Weights of a small mixture-of-experts language model, trained from scratch on English Wikipedia.
Size: 17 layers, width 96.
Experts: 64 experts in each of 12 layers, 64 SwiGLU neurons an expert, a softmax router.
Training: a variant of SOAP for the experts, 408M tokens, 3109 steps.
Below are experts of layer 7 (counted from 0) of a mixture-of-experts language model. Rows are named router (the router's row for the expert), gate (a neuron's input weights, with its number), up (a neuron's input weights, with its number), down (a neuron's output weights, with its number) and show model dimensions 0-95. Each number is 128 + 32 x the weight over its row's rms, rounded and kept within 0 to 255. Numbers have three digits each.
Before each expert's rows: a language model's description of what the expert responds to. This comes from a sample of Wikipedia text that the model never trained on.

# expert 21
Three-letter country codes and abbreviations in sports tables and tennis draws, such as USA, GBR, NOR, SCO, often split across word pieces.
router:125126128124130178095191105157140091079185101114133103124081073187120183140148091165122151117193165153071079139117067131144156132123170109103138130113102111155136105107086118180107092080153055154092200105135131132173142136149129096068144166090115125113099087108099143156108102124161098163
gate1:144150171144137114033104143159135144154106192153107139119081137155091158111131144164145097199128112090092112133117038106110141166137129139130107126099108131136085160127143104162168177101128137185041132126152120110111074126155137113141122146182106116171104094120226127135136125138188127091
up1:138167177111195056044098127099114156163125129130103142112135117127111180192124162159127147133120139102109152141123070123133136193123114142103077119153099109115099124118078093171135135084139123174097088130100179097127081149113185152103161129169142160178072108189151128135168202111132125111
down1:149165173149127198126100081105126132081081060124127132186148165071108134158060166193145087095085117121167177105143112093124119094143125144101136127122130145161129148142147152114088134130171173082126109071154134130105149109204115146142154097154123092153147126182127165039106147158104144113
gate2:059140143158085120180116197134180142123163123143170157136127125107164139079157155133100123106132135149126145092095179152094089117081123138199074144079105044112137131105121161174183070142097113161124131082099098171102119136121138089114133116129129189143173089167136082131087161159097087141
up2:121116159136167123162149208137167114156136094187111151114117097119153117087158169142059152105089131151137146116070148177112212096115103087187122140100106087137121149152115165176149087089063120130136120133137134193109135126070102111114129131099124208162150122144158102171085111168136083134
down2:099153135173081112113137128132110162130115203147144080083150104145135093192135153098138161093089145139105116153155149108143164127126109105121150092094103195126145166159132155104209126160070187174167088106148078194143108126092167087093132166118099165177078151111146106103164163151140134088

# expert 35
Plural suffixes and plural nouns for groups of people or things, e.g. official-s, historian-s, preservationists, people, countries.
router:117095066109142068181125080146148147106143150116125129116144078122130166173135026131136152072194129151129158079121189148180105134103129156112125121120129085172188132139136132156125077171104083135067104159094139104127123138150152118149110147166085120193068128112118129123125207123142110119
gate3:093073099137148117113104157166140118152168148153185145127134084093176127049142085121106142096132079128111084161138179191172164090150136127132148163125121174109123114120143156092145147112061179129063098147127116107151118102156173091127172060098172101173117091094136136131159112132192083157
up3:096134057138162097123139084157111130185166157121139079142143129168094150174147116091125142141112113073132065057110135113102170159120139110103145160152178166150057126147139147115101172136086159127126153135120150096144128125086129144135126068235121055177088119149177108139128119139088116107
down3:106126187174187130159161125113092112127154135076102122129158136115124127116119018135102127099100097176176099147125111101123080126232130134121111108155121117147077116141131130186115063159121103135146108142134143044131131165109134155071148176105181131119131080075130124142094162094125113147
gate4:086147142079176168134090113157165145120138100106218206122154147105093137167139118103104152124136109139122160128112100109112127136168109122083173186058103096137162166124095183114093166127101160102138088103117119153101184155101099142185087119125089123142146177118095116091149144130190059100
up4:122105124122107077157151131148137164178074104122062148081081109149156094163131116167108068134156118147133111129127134141122131120163166105129103134127166133101079113165125115125129126158123104092123156208121152179104163123155138169201101117134037159189123096194127197137114077099126068140
down4:136087177098139109183077092161161124145140201091066111152137104112182141115159119131099173173118137076211130108155114159168115127099158105151106136099146114168120134168173156172108148141125078109081115174126140184104119173136136157155126120161149123151130065121085180146047133118117163119

# expert 16
Digits inside years and numbers, such as 2008 or 1991, plus mid-word pieces like the-r-mal, U.S., Woodthorpe.
router:164183093106167181103119091154082100130100127118160104126161137142106192084125180173091117160093121124114179183134185094149108152105135149153134123103149137133130111122135146106125103079152104082124055143067166149173097095110132124150142127133086204143125197110089144206182146140104112122
gate1:108147135075114094157079167093126153153132122147083146188122162102182100112166115145088149150163188110155161106103148098114169164178113083208139118091133160108189144114091126141107126094150105104081101144139158178157125162099068090134129122158088145125126090057094060116159081130145126148
up1:140161124088154099140133160138176154140133141148118135141124164113153097143133112176123118075171144151173185111120131105088146106189130149211109145130140106035193154136154081150062145109168126132112140137102083188141098128146048087145160094132095107170155096139115102098132067074119123134
down1:177169173120163139146101135113116097197107109125130119125112109151179190192147155120120164111183122111189107122116174145101076125098169158180092165186099125121124112114136162156155132100056136127105153097141109148158146118072173139159156141143091132138131046156116123094105122157043089130
gate2:177113110109098082129139211162091129140155194140137117162146193151124121129163114139042159125182115116092146099100129090183121161133145129157139139147106130125138109200134104145173095089130159056120138143136144175158157128125117116084164138136102127148161167191038149147145117162096105156
up2:166129118140118079149164196135058118166126170112128122159186169189108142116146083123095136114139136145128161092111149116166155146115139109134105158179167125157156175107145127157156033152154153076138143156164122165185153110157126163089172184130095112118150209182093137153101146106157113130
down2:169120124110100111134043105124164133121208154120156129091095137196160109146189131099092151139066123113076133138107144140124110112148114074132131105132176150112110100129135129141157145137158116139104088176083123133127116103162127151077102159189108073124147142132080140200125154164198179054

# expert 60
Prepositions that open time, place or circumstance phrases after a verb, such as appointed on 7 February, in prison, during the crash, under.
router:136155132164128143106077146125127094130052158131155098123097119147115149121101178165114151103163112102141086110125135145125089106178177160168087140117119119106080158111170110086198105126091205143125138220126103146068140091143167081132103103144191124127160096145127113158074170117175105075
gate1:209115141173114112093197092102140129115092123133118108131113118105071113147136096154125047188137132157134121120143119154113103129106124139159108097125133047083016115124193189151101180149158195124136129117119138094115111118119092124117095194174149154109105125149143114135128095094153115120
up1:101136149115151165094125151154156071124183165097233100128122162075162074166095132157131115114141177131119122138086107124139138108121117107127173158134090171141142168144119109172161133172099096103117208133136098131109175105144192192123128144112114112173126124142071188114151179167112125179
down1:130114131115068102145143169096129112132134110165113154049122133171198173088222182105173170200125140108079095154164136171135154170153111125132134139161110093065097151106124121082089129128073105101123136164141096170096129109142135148159140082132098136111149142120153049138113125104138102093
gate2:137173112151122151192124124120157089151168111160156082121103174112096107153087093100131115094104115063149179058052119153094080103157117145159146081119104141114120164131134140130105150121100155088082104111093128092213079096174133161087140166072083145104098155148087143152130099078109131120
up2:118132154125146096094164058157087108127116088087115169091141154170177155112167136142136120154159147185152098184160160105118201109127160151111184126120145112154187081162159114168113120148088090143163144150140124129050141171044149085148115113160153083150119101163172109097166152160136110131
down2:140146113111109131153113108119120084167125109160091121093148160134132132146166042067094104167087115149176125168099060136082109089132149120124108124147145097168107114142122167141141146116104066114091094138144156120201076185174148118133143098117158160190100208107102139128191098158067128131

# expert 14
Stems of general verbs or action nouns, often followed by a suffix such as -ing, -ed or -s, such as cross(es), support, hold, head, display(ed).
router:201099106116072149081126142127150142036145121148132157083083115146080173111120096108116170191179135147105091143135122094123079180123147091148056086078128124167159139127072134096162141122083131144145101100190114134170128101133173122105122158122116104144136155201166110126153093114131137169
gate5:117195153099134131134125094089118157107132158138130153141125074071140135187101150098117128135115126086125044120121115158079137087182138177091095166134158153111073072157154120107101118174116155153081123120114133134194127045191079137113128078109140117163129074096096141114136134110125187085
up5:164169108040159163141168153140123142127118157175146119095136092156116106175101068071140125143128086165074130118146106096117112161136100058069119159144148159117128104110110132084167092123146128165173162132091128063160139121125162177183092069114129122146074102168086138120133091108139111063
down5:056152118147111152104121073149134106136115164114122138137087119247143149102126085179173144112181131149109071118120164126092161143115147073101105169086124113135137168193098088139177120162089154109109129142168129117168156174095125111182113138100097157097139195169151131115153126111120079095
gate6:162145150064125136134146135157176069111137120169135156104145129122051123108090175146191111150076142124152149115130156124107165119090145160087185147146131131137135115081124051068134163136079154154149106096092152077154075110184152118088177169136182105101186117183134093134119110126136086129
up6:110079103103119109125107093076161152080099158093041122163112124090145092112119111092108157118112123136162136102114084118176136119146089186125099112104167122163087100068118163100096105069059051144075145097095133132129107137105143116118138145073110075195107105125100140084104122086092093129
down6:093108091130119107120144116142136103078148085186141049076128056147138121155184069137135068096122120132115054126101125196164111121075098084113095102091083087161126130115081105116149106187154182063156123141116106131119104155120133140188099174120139114113131116121108092159117117106137177130

# expert 59
Possessive pronouns his, its, their, her and possessive apostrophes after plurals, e.g. countries', soldiers' tea; also acronym pieces like FM.
router:084161139114138126134146118139145132105174129165129133178145095087115078124166196141157121084137149164109131148127088109076146091207084120086112151110116111097214155162130109155135142082154123104159093091200094110150107139186100126120123106128113118175097083157093143185204123148113153182
gate2:159122121149103044132142165137146125095089117157093209117120128067112156124116132114115129133130152193175126142116135071137041160126095121052103173146126133133080164121122164183131160063155123127154170088130129136147129166157096161137083159100137142124088072162155126079142106141074163122
up2:105153111103152209135051120136096114109148105098137083139111134143101128124114122134148168147162113051086144106128141141118224125158137175155140115082136107088155132149158174054169095169087160114119090116099106141121096090148063063143133164134164073101120187125118159102143152136112118153
down2:100134133155091138172130155141093172118106142160070165095119138136130068095160101137086119127069082105090113150113054126156147144113136160139126119163102103157099117059114116064093103134159132154049098095086173138069159129074130120144115102182107176159089093088143097193134134108145094113
gate3:193144120113210132111098125124134160152127103099129131096134146094081089120131121185188153106143085138201156090134159108138123165092145175096121150069116069098100135115156107104151142102143199097125085038114128134151072159133114171096082115145132131137084155102127115128129087095080166096
up3:153083174114108104159123125108190122067084103161103131118126117153130159088145081151100082127120122113173072040141110143111099175084111131069163176111133119115159112109116101159129133061179162183117110112107098116135183112104179103087116113134158147149096110152138148171144100144151201186
down3:065140174083126140132084145152168178154161097209086145135145098136163138138127133154165106101052070106116127175115179125131099122118126143131101147133200130151060132069127096135158127079151147141168117147101116096114085106174159096120136179141157170147110066080140094157133095086140140089

# expert 2
Head nouns naming wars, sports competitions, seasons and elections, such as Gulf War, World Cup, League, season, election, died.
router:142146116150147157131115097154185118098131178108125111070104072126184081138096050072178145181138164146114162187151128155158146109136168160135145143095093177109141167121147139071111079077102097131081167168123137142090134107132112083128124116129091148118175195128083127086134195099122115135
gate3:076168102117134137112074113123166081177142174093134143154165100158106144138089123137173115146067129089138089115109095136153138109179140149117133166127105183074132122100130139113135057079118187085133105186097218079109166117092135145128174148128055131115125141171165145075138092102147128123
up3:137129181128118118150152108126117147071159097157154147077168135135116089163145155138118168122194113110136083136171116117126135121088094081103081106124159095155104166132119128166084211131090106103102150093122159125155137133209146123053080123126181177137150122123063069162090118140111197140
down3:117086186153131120040079140135155136099136153181182103106134145144108135105123148066097168201107133110150114153158095120125088166140147125123212176095121109137148094115124123173109133119125186121110132128121129163122113100142176096158095102140166069123141157057115104134155116120207060140
gate4:166117143202132092127146130123164119092142127162151117137117092144134093118112159131099106109188181116080146143128080131122088097162166150117066165096110101084104182141105136137137085171108143160206092173122143102163086116158170116122172123118128226067122115075096120120164072140133165113
up4:109151116120129061172100123115141151130108147147148176098132180145136162134101065115147104159054104118137103140122101127148136131131075089089147136093107139124128150145174069160099116132139151167133085188095155143059120120083131104141107176128191057162129112086127106080073136147127041178
down4:125083152108112118105142129110107141138121097142127122095124129134101078173093144098070126108041157163091136127141091171158133126179133120153092142125064185150120147151117177130090159159112218060124071174148160134111104112098177113152170123066165159133092077133168125157152103181094116122

# expert 32
Definite and indefinite articles after a preposition or verb, such as the, a, an, The, as in for the Tag Titles.
router:123090107108154106111108137137183133167098121178150096183153111162101095066109176085185107088150167133129117098129139103090100137098111085156153151125130138122131124200098099171064109112164145156108187192116140182122153130186139126083170099143148100103130158170125095073136166057143094125
gate0:123091134160052143108112146184156085101151115118140108114058101134120132160150147185123116130182158110141098139113125144125147125037119129130171126138119114090173135128118102189071149039189088139112146099142141146127105086079140181155159187098158142198137132107163102106136141105124112082
up0:137120100090183185121087150121176098157058140131129129168172192157121152146147121099097100109090141103147098086108197120140121132118172056105124075120137148164142164089141151167149131105065175127130098125154143180118138128137130164137151113163069154129209151155085149151133147145134050130
down0:114127117146129089126146139128123118146155118148131013108114034153119164135111067151132069128167152114099113153130042140120166140134099153157141164123125101167183109169123148180158082158190111123140145155119153106179154120107193138126105135074124102076095138186119158107128111149093141141
gate1:179135132135166153092185165105162096062160124095195096179112083116139146148151117116066112143148156134118126162082116095150164201118112147134130143156138101107141110124142180099082136096108031122133158154086134124117143168108153105107120121113143163105086083078107183137138163108062182128
up1:146129116124150111109172103117172103095211091129161111123146120096119105130109133133099126100122088127132143176152120092130094083129109091195141105102142070097189076124140145139164130139097145155174125088139124109086107125073096178094161167115086160149008121181100084122185152133152137124
down1:184077159139145133117166163076134138120131077131125118137144103117148164167094049160121108184123140150102099187096157119100229087146162166126083077165146138181125216140151095109075155120139133146109179155096123126070123112178132161101115124115168124096114120145137176120101116118116145134

# expert 15
Raw byte pieces of Japanese, Chinese, Korean and Thai characters inside film titles, names and station tables, e.g. 龍, 彪, 미.
router:070092206117143092152150101104110151153164063134048155167131134103122133158162150115146219168120138143121145150130148162089146094100131120079143145118128130146140171120152118147064069148077098118094139073128093096164145181151082141122158163090092127153122105106100164080109115162168165143
gate0:175154175136168126078126122160181130100063141142166132087147111082155114133132116074137125086120113140090135126159105105109118196164148088132174130131130127059097067111168134194128164174130151135131146058083140077140128113160105127170146162153187117141109126164097100081073081105170094141
up0:107151095145116109166174082106096093126145154109101131153088142147147095106151108107148143100176157087051095131088136172130072130187149078130107052096083090160136190134162117091103141145144123134114177140147142142146164133158128111103106060122123098114116161134112167134106220163153123053
down0:119138098126140154178124112123153162128196182131124109105144123134190087073133076149132071127087137144146061106149096082134123120150121159165079130127160108134164155085110090130141134091142104146108069121082159137160151049123046147133132120167092139146105103103174111165096137099092047164
gate1:121130096071171088118143145104102167100115111133150198140067067109125182136076154136152129176119160107122126101134158119127170171112108187129140144122124120179092107126122126103175101187152133081113114077107199098094073115140167143113095148156149148175154143138212183115141172114177131146
up1:158118130114130121134116142143096071149091123159135114119140211181131142159135094128106147120122098160165114169082114168160113090147143089103077163106149138126188051107132139173141163066071107217120141143130150154122165192116092124163108122101084127080134083118083081122068095119094132119
down1:130124147116159118134093199180132112158154162210076104136148104089098101090139154115076118153176060109157158072109107170119107066177102137131088138106090119129111079121150114122113146142149152126127146123097122145094122114133113166140210113145127114109108141080182118105116132193029136116